config.yaml
groups_per_token: 3
init_std_router: 0.0344
lr_router: 0.000863
norm: "rmsnorm"
seq_len: 1024
train_tokens: 262200000
steps: 4423
dataset: "wikipedia_en"
Below are experts of layer 6 (counted from 0) of a mixture-of-experts language model. Rows are named router (the router's row for the expert), gate (a neuron's input weights, with its number), up (a neuron's input weights, with its number), down (a neuron's output weights, with its number) and show model dimensions 0-95. Each number is 128 + 32 x the weight over its row's rms, rounded and kept within 0 to 255. Numbers have three digits each.
Before each expert's rows: "comes after" lists some tokens at least twice as common just before its tokens as in all text. This comes from a sample of Wikipedia text that the model never trained on. Tokens count by the router's weight.

# expert 98
comes after: " |", "-", ".", " \"", ":", ","
router:125134076140081180079110132171059143148091113179108192158074192189107127119160110079115107111085160131171142136082121160148092150135106166114150145119098105136106160120136119131051130171146135118167176068095097076100093095155136144171126125100125093112156109093147089136179133169132130093
gate0:141114060107126121134068083111112153080131153099097153157121141144134159135070110059080109122115118109140162116068056108089139150145195076064109094138057129069102149136134146153101152154120126114146109091142147123066147105151171159163141096063105127154174118127100107180079107135141123117
up0:107131136155166181129148149078129108136138133100188139108117145092145065146196129165177140143126115154121103108164172161146080135129074162152165166130197147191176106183089076122145095105100119120060166168102093131145126149114145091088152189174115171141057144159113128108128125126116097129
down0:099137213135173155119062113120093132127130167088154089115126065120166107159089112127103101078102180126134102119116152113106172107145142129175121150067109103118175108169150199092075130121102142115186151163139109136171112140137186078091146109128170080099152147069123054121111152113127131147
gate1:086167098101124087098153157150107134131132127154084129145120143089119097080120112139052140096094143133079119093099129172140154132135158098099161125163067121097120125084050195124156079103098127092190175143087115074145130139099142186074100106113099117120150091103114074140164124073125185094
up1:081100201128124174131135114167125169150074151101088113184128078125097140107108214160138134149170126128162152148094041128139149113112140120157099136161176149157087146131145147144112134142107157157131131131189112176168162114135168136109130137166205110111060141184134186168115135170124150102
down1:155091123179102118115106126118101130076112142107124119116065096111110122166074131109174074107127091101115160167115166157128158141135125047162160194085092114134114108156107124183107105170103115139121069086123043102087113112137105105126161136145133146118182113101040065127165093107124139092

# expert 60
comes after: " the", " The", " of", "The", "-", ":"
router:126150114148093165126088104155074139131120104137088204162088171107111136105109130095074134163077143045142118138109116146175100134108112159124146168077102114162108142141133094068063101109088099121136163105090101063111094068154126116117153120091111105115108116107152114080167098209120097084
gate0:065162101170133132168182138148133165087135111126142205116165134148116084157184146139114095131088141086103127132042153141169124123145072116148163166077124142120170110070155144086116138096141126114108163142167054091146079159124126111137119123144097174081114069083129130110125065133137089089
up0:103140102119142150168197140108141145134201135127141177129139084061141152150138128140156094142148134099099134066081111067166117141162081136127155160124198103095126098069134125138148115129065119155096089140138105133103103115086181098092110093117059189120149146137142158076122071110166092080
down0:104146076091112143167135164107146104145134140162190172175113126124129164094067139130135176122069189113090173102108099154101135156122107095079107099056169112099126132207095155148119121087161134154150129139123117104102163130119180177174138134137101158094196190127120144175139107171122100087
gate1:096162111071118123085159095143136113091112103160120064112167147148151186153177080152118117163141096104147079112147155186116156121088094132112149162100156099134137134103146129169079091190095056128095114147152107099168110150078117155157076143074097094111171077162123086121129078159143080161
up1:067116131113182161171135133127088153176129077162122118195192122140161081170144163148128070084100147114092090124117134168112160151094110103163094167142171099160097132168159162141127082135088053142155130124167088107158129153108135146120106158072081088126139134158104154136187157148118123197
down1:086111156172111135181123140145148120185129073105160131116174072084105145149106141156126153103107161143139120185141166189084120119072144131128159113077182131141151091119125118112151170184169105137111127137164123089141103134111190060125093167102149064039159158082161125136091129127097130163

# expert 32
comes after: " |", "|", ";", ":", " /", " on"
router:142110075140117177083108124129069119120098194107107105160108183133146075094119069115145104109112188088152184105081085166167118130156102134128125168074117087166134124137129088113103127146140111151129157092113144120094084059139189130162150118028139119149132115092124156100177093130128102084
gate0:129131097180078152167170112141080107104103150146149128150195104100134120175132118071122090170138128108120159123092075154098079111172162207124125162146105137143129117105147035140111131179143135145048150099103118146088144052152168075134172130134112127129107118149127137114070106131131142187
up0:121081146089135099064093137142093132117111140096150162113073106100127114051142065123124151104162138144147144176146131076152077082138131118093142113058120090141140167159196140089119188084123135176134130115157082145137136128091103127168098101103161085146159115148166093159076219129134130137
down0:110124123164132076105109120141100102146107172109177106106106066158131133057164098143079117133085104102133127140121163118194136117098114078163138123072157126068102168110105139121121098166116097168127209081066121114124120082139106159172116067108098136150157053079154137075147165135114110111
gate1:119130169135121152111097142080060144151131166192138124113087137061156080089158126112160095139131126121142163202175140181132164101169099174125142088167113134176137132129106073079095153116172127086111149092147120112139129073098126100213103158097137129090147099148129146128178203140098111139
up1:143133130141194134195163098169149134099136097104126132149148116197121173145106184097117160122122103101107095055081119056138095119150123122110112189085154121144050156149187110157125098105132118119157144167123134113125136146134178099041198114178133137134099169160112143124092115092155148104
down1:098136141130084163088115093095094076174139200112122053106117152126135138127195103128142151154184149201120153153095099164116102136161171160129131109117135120119104071128102168072110131121125129172116102146131190123100090063167156162160090128095096055142192119121136157114174162122104106120

# expert 242
comes after: " is", " as", " of", " with", ",", " was"
router:167155092152073116102143136129108099124116119146099180172082094147122123104098094054085087153097138099159183057139096174193141138148127157175168130096088090178169139125146122135131123128138127085135195105117114107137091088126160135147131148143102073085118125046119116070177083155128144116
gate0:162182148103060164164146095103145116101103097098073187189107091163154081131164153122092059130151173070145137146083140125125127114157121151111134088192132132112169146160089162164129129143088094181161168088118127124187103100090155081084140126106193128112083113109111116123146129144103145094
up0:082107131139175041103113190135102114180158172161205102054122137087126122161121092064169159127165122133145138162169146141154152117119107138168149178118118117107125135081143110146109110115125112098138106087118101163098138095141146203178140132149067135130162115120082153147187181100131170138
down0:131091106115135097078197172156121119134130077079126096109164164111146111169090082139151161091127178112121137123175099136130115089141113168130081135157157111111130142141172118100079158138122079064105123114061045158078100072085178150168170089129116151115139045128157101129143106115138119143
gate1:165119139149124093117144130161097093146135078132071126072106140099168092095094092128172163080151133093095138154092154156121127106075104152081127122120106161131144098122156131193204154160116135135144171151161203161147171207124134138177090045104121138141132107147135142118101114096116177066
up1:080118121123157130124120097141215051126102115093158130075165143142124089128207116104133163082080108104122112095131059125144124140112097096132115132145176128077090137158119136048067164104092143142148110137202124167144158158139138112132106125162150128141179160089185166138125089098141164145
down1:144117149116124146131121109123159141169126158083129157080156141126120130093151111133135157045137157078124088083093124146118120143142104122101146098090167158057100135155136149090110164136130185144139110145209157138143175195124101123136106063182095157143138168163187155194115119108052176091

# expert 137
comes after: " B", "b", " b", "ar", " T", " Bar"
router:114159081113118100122145082147148091114052207108091128137081177101177130104151114123126120127138154129150128070092092166188171158124118150133167148110058127145104163163154103089152078127104143085170129073118135109084080107126170116146151117059106088113132092126125103108190098160168115089
gate0:108118147051132104170188080117126176085169140105126168115111155140138092158160129117135172067131142182111106104129073172187092097117117122106136142131142101133208131125096075143051085112103091121123108133127123123058112133118062124139091100129074116122104099177134092094144162183141141114
up0:096193162159090096158095112088080109120124158119094173119109144079118073127114137163127157142155112158116160108163132073125143098141152135169110212113068114148122119172075151167111168120140100060085164112087102155122109163144086125086151193151087148090079090148108104135134104121195140130
down0:131125130119100150143132118129119167112128059103144134123149156134163129144151095178130106188131103106096130157109079127079124152151050148137159091120140174094158143085171115109075111120163161102128153165152255158199119106155136135185089155120122133128161111184081128104160104150085104138
gate1:119094151111132159144126115182131092086130170158148112116095146184135069118083103155094148109169152116207107158126144113135174127085127128142175164142101185105154135072119138118072185119176103159135144128136057188089142110121103141131158087128081145111166155119107121190120165137181159055
up1:166147184152176135130120103137115138072155165117087134095088165143154127072137131178172168123157156125189150102080142138154114125110105156060173144111129130090106118146093138129133062155151135150106136120077088122097121165075090168052126100124093135174116176098119169177125085159143081070
down1:119100126120169123136182106105100078188049134078095159097158129145126051201132104108121168224077100139101132148144158105114081115154162122177175155077147090181136161121120117160118112142107137124140117153111082102166141137142122171157146081080113093101122126116142116151155125174087154139

# expert 15
comes after: "0", "9", "1", "8", "2", "7"
router:136122114133139167132116140177087038131108168125070189126113131137129122110189139079121145121127145103135145098106107198118100147142110138144112162084089153186150180138153151128091085124108167121140184053138108091106116117099153108194196114055117129113132100147102137109116081116071096087
gate0:133166074138136145179130160097122045119161142132118120172115101140109090106184130139151091150115169172106153101136118152146160109162044189176129163123122134123123117124152120126114153130145211108182123083119102133108147122120120157092161185078111085088122103159181194093096085137066124144
up0:117083158067159118097095101155117156174150154066114150125144163109115110136067124135154132124080094055153161161165147110101119117131124118065111122183117066108160098176088095126169141085103085116131117126152162138152109192093165124140135074171107194125112124163163166119179123130195098139
down0:086109129106159154160096208151158106112161167172117102091047148175133141114141093121105031113110162085156180137097119143181153119157152095168091165134111069112138132167100110115147140103079127100150157116103133145164128080139147145112126146113060158061128144090143153152117166155079146130
gate1:121117141109090101149151136176125154158138088105072130121186116168148115077069081118117134121107133114166130061059120150117174174106055079129101168108118093123095142073143136152141073156206119092105120138154171137133092153117150091153165112124081097128093111133175162114105077136117176175
up1:171162140147135137157142122120108147134107136095116121159188155122096168120110085177168119115159166128149178106134175117120172124177111120134109045113109093156158119097092114161114084092152148154164063059149054122100135115198081062125140114167114119190120087187135140169136119115144148165
down1:167151102054125086138118160091101096173176144169047064124149154121110189166144094146166080130141111106105129090123159088156151178135106147111155108110142177140144087116129106117143116114119048170139120168127145114079087119117097097200146151116142135093156121146128113124108085060123081083

# expert 2
comes after: "1", "2", "0", "3", "9", "4"
router:147147125165141159161140106178092049135134178079085185112080152111171084092170089043098131097134164092153125116092144178152117157164115169173142111100098165162160127158139131109099100149139184101136158061121108115095099152113143125185142122091086130116115075093107151105126094129090116101
gate0:114151192093127107137204103163170072072052127164128118087113132074124135129090164072092132134121151101193087109140124116129121105100169130156152140173105187171152137110109066102048125186111144110135137111154112080155119084106087084167110128142131116131141129106101147141091127169091148149
up0:117085081161114179148140138148080186180150153123139074190095165109119113164125084157147146133162133077079118176107179186107068134143126144111159143079120093084141188138121135132214155072144138093119157127134200156148074156113177117102120133163118127138145155113125125104119129159095161104
down0:133111159129121104099158146128139149131132113175179091126161137081119110102110082098127142086114119094087121126127146152081085097116118190104161095175106079134185153157110117115117084093142145106102132218095083162116166153124115146077104112176138144114129194056171146209092170110150107081
gate1:080133104110065129113090105141196137105153111098088166127179110114171117121056093103124145110157101158153090077174169109166060115126147110114170163120150117137174126175138139074099118173151162143102176071191061199138119141185147115124147154146117130132092099103119137150143089143144120116
up1:077140115106064148133151107099124115098152168137156155091148105135114115110182112111112101076115168082130064135203177132149097104137151161159090098137134135163135161094165112120077145119115132147065178125113076097090123076144119073120117114210114171116212139158115159120166122131163091163
down1:113124134065125075102168107101133156145129114089149152097157193161146115120083150128082051194106076156121159146093124137128115143124115147135091124142111074125140188174172153088134175095112088103109121121159057137095178112168158116124094125135124098175086129130161232131158123116127134101

# expert 7
comes after: " W", " w", " Sh", " C", " H", "h"
router:098177101107067145119103130127071067141091100114113161096119144162179146106125100089100099170103228101174118075118088123119097138150156155142139145132085136157166117123132088095117099135089111108174171068120106114078115080105157133145099076127139081124100069100163111066168140119143093133
gate0:105088101116103106128136073120068144164146152067110125126071112145181125113085137100134160181142109076118053080045101117112125117182173161089150117109063162169100140172158124084138117095091084107134165096144099104093135117144117124158098185136100091143117117126127113122102128089078079101
up0:110125158129120144113105159145139115095151144108133199187154136140122120125173122163088161058108137158111204150149143114131136142084148105038090187154137063082135109126113158164103148134131197118139146127130160173158158142122169112087090083126167113123110166147069115182177100187158140128
down0:134118143109153210089125178147173118177101160126141120084176076174121118064074122071127145125110113089094097222145138166091121118200060097165132141116132100168148150131086098079131107152076141101115120132126186136122115128080135082129109134117178103158145139113149100117157107145114098145
gate1:079159118135080179135121144122123152096075090163119154147142087176179061106131166101132092157152142123164103092104183053097189201116136113079084101091151174109106163167135132107118105114105115189113152088099105069111099125127117139143087089097143119122115077170111136155145098085125094123
up1:106159157122075102141157140154082125132072140141111136134196099200153120092141134171136139131145153111121109111179180092030139150076105108097098175092099152090140134163108138092117142149150134096151141112118165155159122097140213141161063126138105077162110187106169159154131103146123099087
down1:059111169192180135132060137152139134115159110089117067142110114131096125158166156188124100114156130199017146113154096121138102092089146124110083091070135136122070202125128151123167133098124142165126132097135175133139101113118145115132108114121138110160103113158102167181174143115128133166

# expert 172
comes after: " ", "2", "1", "3", "5", "4"
router:164140112183123155123109113185100066120106144084112167100107130116146083130114102061106128123121204067138118104098104155176098152177118197193155128103133144173142126156125160117096123139122167130125174104104124120094148163176181124143170118081107118155123094062146141132151063125117155055
gate0:125117156081107135140206170134178158155164128169081203114179133130125148135094137102103094101056143086119132126094169170133065164160124113163149150087108127143138127174174168115067167097159143106101110104111116089127145205159169144091113184151136094110097111142100113181116110151138097106
up0:072105091119092139090080107189086182105115181147179180165162128104135125132161113146101129148145136133141181132174113120119098146151126141132121058153109103162120155159139201178100140096160065105147207161157102096170121144097160099151133148121108081098195103085134159111138155084141125155
down0:127105166109146175114112085124163149094112132135144120103126077107096157122068151184076113084086109112145148106151137123170098166129099112107183139117094134126094147053177109123115189155145058100153089140091129155107149064122050126110130093171116134140139143162186090175153137206149128152
gate1:135154111167156148098148093124105096148102092132117135106113163115152142139086137135137129120132130126152128086098056107090119143190070174190113105105154120125125180177129164133105131094097133210154222106106130137051187092130095135139136127110159132138120184135135123182075081105114153060
up1:109141130172083151132138104079101115106094081121124130089150117065119087137101070145108129126177138122105206109142133119085105125187132188172126056130132090123092145153127137102104138162100123166202136101064168144120163101163157135136097180100097156152088182164134120189128176146168147115
down1:169122112126158148087089130179151106139120122144156122099120123164185108106129148167158208138157105122147089119112070072111159110192089180150176113144150135146112099128162192128113119207136134143128086076188145171124129175108158134103164153167102198097128161112174170165101134160139099120

# expert 237
comes after: " the", " and", " (", " of", ":", " to"
router:120174105179105128104094095161085134146147128123091180173105142171137103085111093077127094110090121134151184129119039171158100121110120109149153168127121104162124109131184103084058147101103129064163145094109109055077110116145167166145118107118133109099123117089119066089150100164118103074
gate0:105138157105111146112130161122114142134116128135112201108132115167060144091152128111164164127145137177119154112139160114132154157139167138108110123107104135167124101183195119058101127111099201109117205153083157077107121145095091082123084147059159163107191168145115089117129053101093143096
up0:129095106116110127127117146169117111119129126150113060142138150113109142118107139101127162146177091147086096133147122112140101131085144109173206099068154104212136134125164129147102183093138054145134158105108051173160124109068152137175124094139178168142122203175064153108075135137132115118
down0:119113080139097179101172071159102159144153120123138082102110104158112189127137117144134112089092130150137160125073115118119144132086101173155151133160149105104124081169117134207192126099099120088142135132069061143050114147116156148133154164166106171155019139151170098119118145122142115135
gate1:163145142130119106067081111098121187112161083153135195185143110113198111144138119104131206146135159120121095138118105136116083127106121157086117156154209061170106086095149080110104133073120127141142125142127156105127066098114102163092155108084150098090145178125142125171182074130123129147
up1:145091144133136147105157080085175162183112105097123115143105147155117207115140094079130140083098173194126122129096098121162176123134112129142137117130172100152107193114103125166171091099091081147102114130156204101122148176133145130091107086099181155154128091045126114113152111112208121136
down1:163161188090111138179194131123207156107133084145149140126098117132106147047134109095143119125178090116194162114160102154149122094115129102100143132147135117099114168178101105080106174074091141131075087144032103158087126149104138109137137114110111126150141100164103106108099151116187112171

# expert 61
comes after: " |", "|", ";", " /", " –", " November"
router:142155112111140179073107123141060104108104172097145131118091155139158111092160056098161071148151175092147165106135078155166085136146141153123121125118086088178129156123118089120104145139108134116158157090118145126101075046114216109174132103060094105096145111104127120091191109155120129113
gate0:133108108087079090099157124159112090190097170112197158057076158126141102118144085181157057174133071153139128163135115113144146134103121100104095144080153148128106167156158147161097123184101142152127103067128150124184084108118155130135163088139101173157101144191120111153159142104174159141
up0:135112149087109145135122149167106086120181106168129150147164149125086225127128120114193180092113096111119149134128136184151158111156136141169140092094136151093211109113089172137216134162145080146119173172156159140100162158148142096130087146131195133089133086130102180098103120156110120144
down0:096141183088147077174163099202090107092183106128151152137097092096128112121179136071153086150145087095163095159187143119071119126158114144107148091099183142127137156161119140087147132138135144139108204131114108159112097094164155115150088063128164150155080154092154118140132191076144152134
gate1:157088121095179106143055128112070113128161137090171128116079210090108123102142111141115181139093161107107134144157132176207131206100153109122109117140172075177077102125166099113126131116184140128160163133181116098166101095105155097112106117104111121120154112163194110133119142078132105103
up1:151114079075128096175105148148092127159092125098112172174153112087174165068142122161161107100119110132161148127130147110143131182152069120105135172112072102135134176182198168123123137120114087160153152040115095169151148077122207088153129143070137113122118127161142133134123073122081119120
down1:143157128157081104187130086113190149140168097197152095098103155100143101158061158121123088172099120136106096114119138099040089146148137075119159095171110098141136179119133142092156120094121128133201123158126168109131131169083055150113153201148097169102123171156111131153145104149133139135

# expert 124
comes after: " L", "l", " W", " F", "L", " N"
router:118137126164121141114130108148062109174150148112095134145156132140152052159099096083103114141128130109162103147084099157145138124133097135117174139119109146181161200159162087096145116119068142081138168014096178057092107071129151128122142148072119077132147073150150113126150123136105123101
gate0:110133139138112144119186092126156078168101114115140128101197110129062097165106150105101109099166163141161062184120105103152139096179137108135173127092179127150154090113169103078086125106101159110202140130094190102106081147151163147095168121112148165099145119149182113080176131176133086110
up0:151162189063125133106164150120112177150182069125179089103123094131163106184128113104145090114148142129115122060125172091108115148103167154124106158123131127149042159147137123115182091125206194155181135158091096171124154092121127070133128110104126109109089145079110146137133169147163164138
down0:176108105121093060182123123111063152162117103111162123141167107107159114173118154100113163153159107078138172124146105112191122178120133142085141152117125119077096155126128122129159179141104201099163105132208170104087114107202135130130168131136151157099120146143090182082123117143077193135
gate1:101169129083160107108095125152098088118136179140058144134125102146151143128146116134080127170114148144147087217135151198132155221162102099143126177111175096097165178128100085099110140124079143125144125126069152111117123095066055093130100120173113109120137169098089157130161142106126109103
up1:090126098105092184125148118103096128069117139175174151150101128119128100103128068170079120086155114128081089072143128162142161153049142161153169143174117131113113022113119171099127133145094087098096122131083152146092094122125058110149120135140142090136071086093178150112110116153160141133
down1:169148101130123108144117158120083176133171149122123096164155128137124106123127024150142079139175083118173126126108139159127077154103133162137107156083134071114063130128086144168123091119163092182128125136125161185107136106139178142094158075122143160112120159198061191101175110094163137129

# expert 197
comes after: " |\n", "0", " ", ")", "3", "4"
router:098109089177121155104108093153051130160109153127162141147102191153166096132119082056096094094091165113155125094113110139146130121160139145152157154120106086192134148142160094120134119192130187126152133108142067095144126096100182147124150104096128057133109063094106112081158079125160161082
gate1:150144116148105133142163144171082151157124171155156140074136148166048180155113026158113207106099096121122145083104124109135114128111127134141130138135146125136141108103087079136090172156125075166185127101127127123061131083147196184160097131150097155118130109077109129067128130096101141152
up1:123131099148160123131129129123107093158135153120137215119172088129134116160129118106190052130143093109129163088133104137111140117157150088135129110148089115126147165163191110137094090139187179187133090161107147156064113102163076138110139100095147119171168154105154099146066114038188108154
down1:184179119075167171117200092142102150110074170081119137184086117147153077139152068100136070092127125088121150106128167124070103144118141130151158119200096154083103143138125095096094128119145135083135108146108141140165159080154099126110144131103108113201104135104174088117182131102176151108
gate2:085097134102154126144165134178152146178121145111081117151111156101157080105125185138168156101052142117182135125139147122077181139073159106118106101084150122062100115084073144094135087148068094098114162160163107143076093145114116161166150141117077069076140169130113117154103104097086110120
up2:169095164113160094180156102137152107098102133162146167129049123120145111126088130117113084165135084168107111188173059141163160138133158156093131121186142159190161160177109102079147144114136106172193128124073123081133078140117108098078093126119161190117099140152094118082116140168123149112
down2:122109186122118147122136176118157122104126229160159158067112121132137081172178150112093137103083123224102130127159122087130111184120104102117147115110170148070116150164081104063127104105153135198119129077123143108060110146106149105103116119104125106157130185112155103085114130107089127147

# expert 217
comes after: " T", " M", " t", " I", " G", " D"
router:129171119133136169137116113160125083120128101128120113148165110128150166075095070083113102092163109068142137105085103149148144123122097151177117184067110088127104145165152105064145110130102152090141146032099095094093093103154182177179150155121120116086109106103180123092157059157134090128
gate0:127089103083144123107128085066136140113150137208124089075147113168176156090119044112111107085094150151126088150080136112159113101125105128154149197112131117099070122109133114065133113154122128078151129111045102131157146111100144126116172140110215124120103089120141158088180122172104137143
up0:151116163131162103137138070201089173136108118107118125168116143097095130107152190116164153142112140145153187176126111117074196173141153097088200082099147158168162135095155103098161177119097113145122093094189144108142107113089103091096187140107182144097120139169142095116117163100092168110
down0:144092124122158154142104125093117112063150153147051095185151141147126156077155046111123112156117113115165128137146132129132167131093126127170162132181154106094124067135148172176146140144160160116193137169112149066158194096107138108123136109144118082099061095114116102055174121073129118105
gate1:142119151099156090127115133146085170122071100075169145127131134097124217128094089069114072123198100069151114091158104122108103161170105154134151090081076165149177162147143115126176117085084088125104161096114170081150111137126169173103151141112104127153121109176125131111150101122136072178
up1:154109150087129090222137102152053134123097110079091177189137154120134144153107099087077075162170080113151104115120094080107090084123111109113140115066126176101141134196099101107151153117138094160096134085175130115097059130122133118127116123098091180125126131133164114099096123117183105115
down1:134169155128116142084110139126127129103122188078107088155137101141162154120124113111109163158097104141211158099173180122108112086080073086185089126098142204085109112176158149115125132095131077137131149107095164093160131133055110137073121143167150114143133088176130051118148121164081120143

# expert 125
comes after: " |", "-", ":", "|", "a", "i"
router:137141093146161130103104115173112106166141109121085186129151173190154094059146132068150065139103159092108139146110107171166113136146104184121120171118118124177137138165144082079081125116141162132184170078138143139083069102170128109193113117117148072087118105117139068102172131176121146141
gate0:165132063190144137100102064106135135118173131188100114179207117127130209125147155052144097190141130131144136096113094135134147132138120132099093138168104155190148094169122084109140102101146110129172138127127137134131129100151128172190065122077104164157091105119144103179185104125110126128
up0:145121134117109164141195109206138113113147121124146145141123131112109135134159118103145104128102168068088153158118174100095161066163120099187055175116109168161128103135160111136089138091117120125153080098089160103140156129088191173157121166073159066145160102166137104129124179074154064113
down0:071137155143084155141181204150130123133102119136160086146125096165133104094137095149042173149123112186131166095080156157161147122104102130156137111142092122121069131107133166053135133133136163043154154197101138127179112118133139087146149118153049090145152157145136098087132109139142149111
gate1:105103126181136131120181163183072104158149101085159144065179196117128115166115151160110104115114076176129110145144150138135110146099100201100121130120157129146096138093127106143109150127183206082166108109088164114098099155146106088150109166131161132131155153122118124161130032109067160106
up1:066128080076125153147131099097211179129117161088166143141097078108133126100119134135110145166141111119086117056157183080071118109150178133159125115095126103111112132165080122133087107162109145137113172110128104227138136097108165141087123119144121106160120080125151124047152153145189131129
down1:137126114143122148120084151093160145166108072102087122087101182184136118111145099142073058133149136093135118101094090085157142119108119181151109180117164069129126124120191129095216129152163095069182088159137153082130102143087163107116131099189132099093145156159098136111116122149077168127

# expert 219
comes after: " m", " M", " H", " h", " L", " km"
router:120144121122095159113093152133084080134114190127133179130163120175116089138101063106114076121154155079154197097086116201190128139114132131110163153116089138165097163116165093100134080082109162081131178093090132113089107099095129106176191111115083084105121091102140122080144110115164110155
gate0:155127178123094168145090145099059125156158143113123100161139170113104180133172095133088077150158059093157141160105141159094144136132174106150144110183117127116073112093162127131061082097122136027140166100102193142128159107157126082182161078118109118103105146153164132138107142099145125149
up0:090163093123151149096167133206139140108140073144154104107133115155144151119152131093163085081154152152027140127148165171116090101126137043123108114097138152099123083187111133124095151195091158164123088145128144131118118085098150136153176150116210158145096170134163150116141167139094160108
down0:122183143123067184142124140106106135174046108112150143134128146137141158182141069099128119142159155147086121109128141142094118121080077067170078162168081129176198138197145156092108124127137125155197138106092134146119148113137139139123095161103139115117092115139064173087086129098119064148
gate1:116186090150072119123101143122135111195140154062121170094155131144114159096127123126082039167112152132214131076136143140185112080136134056145148119146187135142084088121143100127120122104104168124121111129114120117127070076138096141163153123141133131135119140083084102110092106065186105154
up1:132181107102158154111132132137159131086152176167116180169094165161085147085095055133163128161183105103166119164120115062083124143044094203136116127112144141132117093079114167119146138144116082108102131156117080142175087113140152171088170124139117161111089138155166122150147123108075171161
down1:140143138154114141168125164125116084147109115140077140155183140170065160099120163160121140140120118127153125138142085159080087118142147147089094140115185098165100166108157203099105085164124059194157103114118099184116158161107103157140155117131095035133149116184169172130187124092113098138

# expert 4
comes after: " A", " K", " N", "a", " P", " C"
router:135112120148126161123104123141095066163090134134101171190122163137120116108135090074153096163130176115187165087106155132176120153127173184142170182124059136127124134183109128103106115122104135095176140052107104075105146057097166138168144083139129064116109151114153120098172092147142167160
gate0:219117108141129136170140159133093131118161084146137174165107124160123073088166201101102121155139151112195135162109163152149109111174145156135082104140108134114184069126116071049112153143144159138091126126179061130089125071086149118117145149111167157148116137131142100129059102118104128097
up0:144124128120094100103081113179159117077107107114136101088112081109160151114105103135184221155149058140085123127110119169100154077096092158130122138095088136156137155117113122112153113125183105156175163144124140067105077116155091196179145177138072088177115117135086178129091099139151118140
down0:136092127140104140137196135184113159159145133136187108145123143157157150194127117107152163130150165120135127125106107138084118122079118148108116059120073173141117128135152115131064142139115163114137179119249200061174101134164162128179145107160160164130099146130100112109182141090130105120
gate1:132187170164136062172085113083167084172096098129078169156102127106104108122130131184132089127124160083152108129142121145105128142068094117149107169078159143097152167120098134146092169114113131144132148122105112190103110058087169195083092182141124132188108138149166158071157091126122140130
up1:166122157147100146200203117120191181130186184121170182065140155110076106130126119162094119109118117139140132174095098146124172129149129160115114160160175139166093099067103125119150178110135199149128198120132136092121117105088145182092124128131134135088135072164124119082123105153111161106
down1:171096107122168065174092072099130061142138141193090103134122189112125148171114161115143160152158117116132168136105130134120107076147143128106097171179146106062176105080126101137122097092102129140152088168181124152173133073189114163168127101089085140123118151070124127129127139127202093126

# expert 231
comes after: " (", " \"", " N", "==", ":", "==="
router:153112129128110146106090076113095107147081115161093160146069185164112057104124108063128101146081122077167169120107075176145112092114089169128118167075098097141113148146143129119093103102135162153194181120093133098069091112141162106158157095110119141121068132076193113134108095138124101106
gate2:048073173119136072126117078132103119111160152088143135169147124174074112143166099098157136095121105086165124144157153152157051099108133084147121107137085159163117113125141051128112151125208139074147165097133151145094141124182155117115153114127176141141139120125173097129120154097092080202
up2:101127162200202141115146141136135088106147093136090111134068120095061152096090084109148109188124094142097174167106089150104113178159102099076119101145149164125135079144175092125162041096115129127185144146155133071127111118114137078122177097125123172166099108108086112097138096101132128133
down2:174122054174160157123151133105104070143140166154140100094084119124104117099158168103160080150119080128108113071139140128064106138175139104099121147114100066104118085131154111119123079150137068168142065137133110162115137182098159104088158122113102147136171109141068137100126137053184159181
gate3:165130174199129092121108139103109130117058165168093127202120160138129079139098118120109177134118071144098103095169069117160095193114112137144108122132089138124066155136088127150130149119116108059173155154104082112175100072102137103157161160130165146091133125152101097191088098135112093096
up3:098174106103093087149140083135133084065166121114099137083175147129125138109192173142173176170143130184122100102141213131133125147107156146080232126145129114147213101144180142095124131105128118151150095148151067121102124162103137082141101097099131135123176123111167117147142109120141158096
down3:132162118097213175095058114118121085105131164145157087119179109056164107109133111095059129105096135117120108119144214109125164112146176129111157153095160069131107105187133099124101088131160113121136122147138109151105137150165124105171152109111096159140118161122131120071133079196097064144

# expert 6
comes after: " of", " in", "0", ")", "3", "4"
router:085135112202091131131079139121042101125111177136105165123120165160128108101175103107138092104126157112139193101086110157153126156178154144125156159106108121190115145160192106138124104178147172085198161131145105088125085104127140110142108114127114067104077098155157130092154084137116086067
gate0:117085153127139141130111135192170121091173189148119127100140121109157155057141120079139131114126142108150193142129155121146066124148073132117182127129128123129142179114115072215061107163124184126130126070061163129111121169181161142101116175132105139075116108194106123133112124127165155160
up0:169136122112120101103119120097167118128145149157151149103200136110136131128101122139125115159096130111105133121161158075168136166131150114137119110137085161106136059151112226149138086137140158161171105137089011132154137116166086083162204131162134107152151128126168153171144163173187081141
down0:109173172091121129135079083136116186154115183103096195100113111086145064082182140122133135219168089140145126165107127095137139053124122123111115101145187114099164171131114139178140126148134158172179114068128153141104122110109114132125137153138107152102136087154101171124074162096175083113
gate1:106037125119107099071104135098072118160132147132120173159079174136142106141147096092129157146186135126109136107112179148125152156162143078156122114154086087070170126136190120113108144076138135059131191104186153107103079157117154122082092096092168128090078111173107154145153113102131106134
up1:127068151133167054160084082168167090097112104077097096137122077164108150114161121111104080117094133115156136157145134166139088132143172171157097176111143109167102177077081160130170105111083121139138173172139094133148135122071133196068145103176145159133085178109112135094127156127126173140
down1:065158201081171109140182101094159118123134171146114157130187149147131113080192119117077136159139183096118113153156132179085162120127165199120148090092090126142143124131174142142051094068143112141113106110092119141143147158104161134078099125129143116120092144146150145197111122071168150128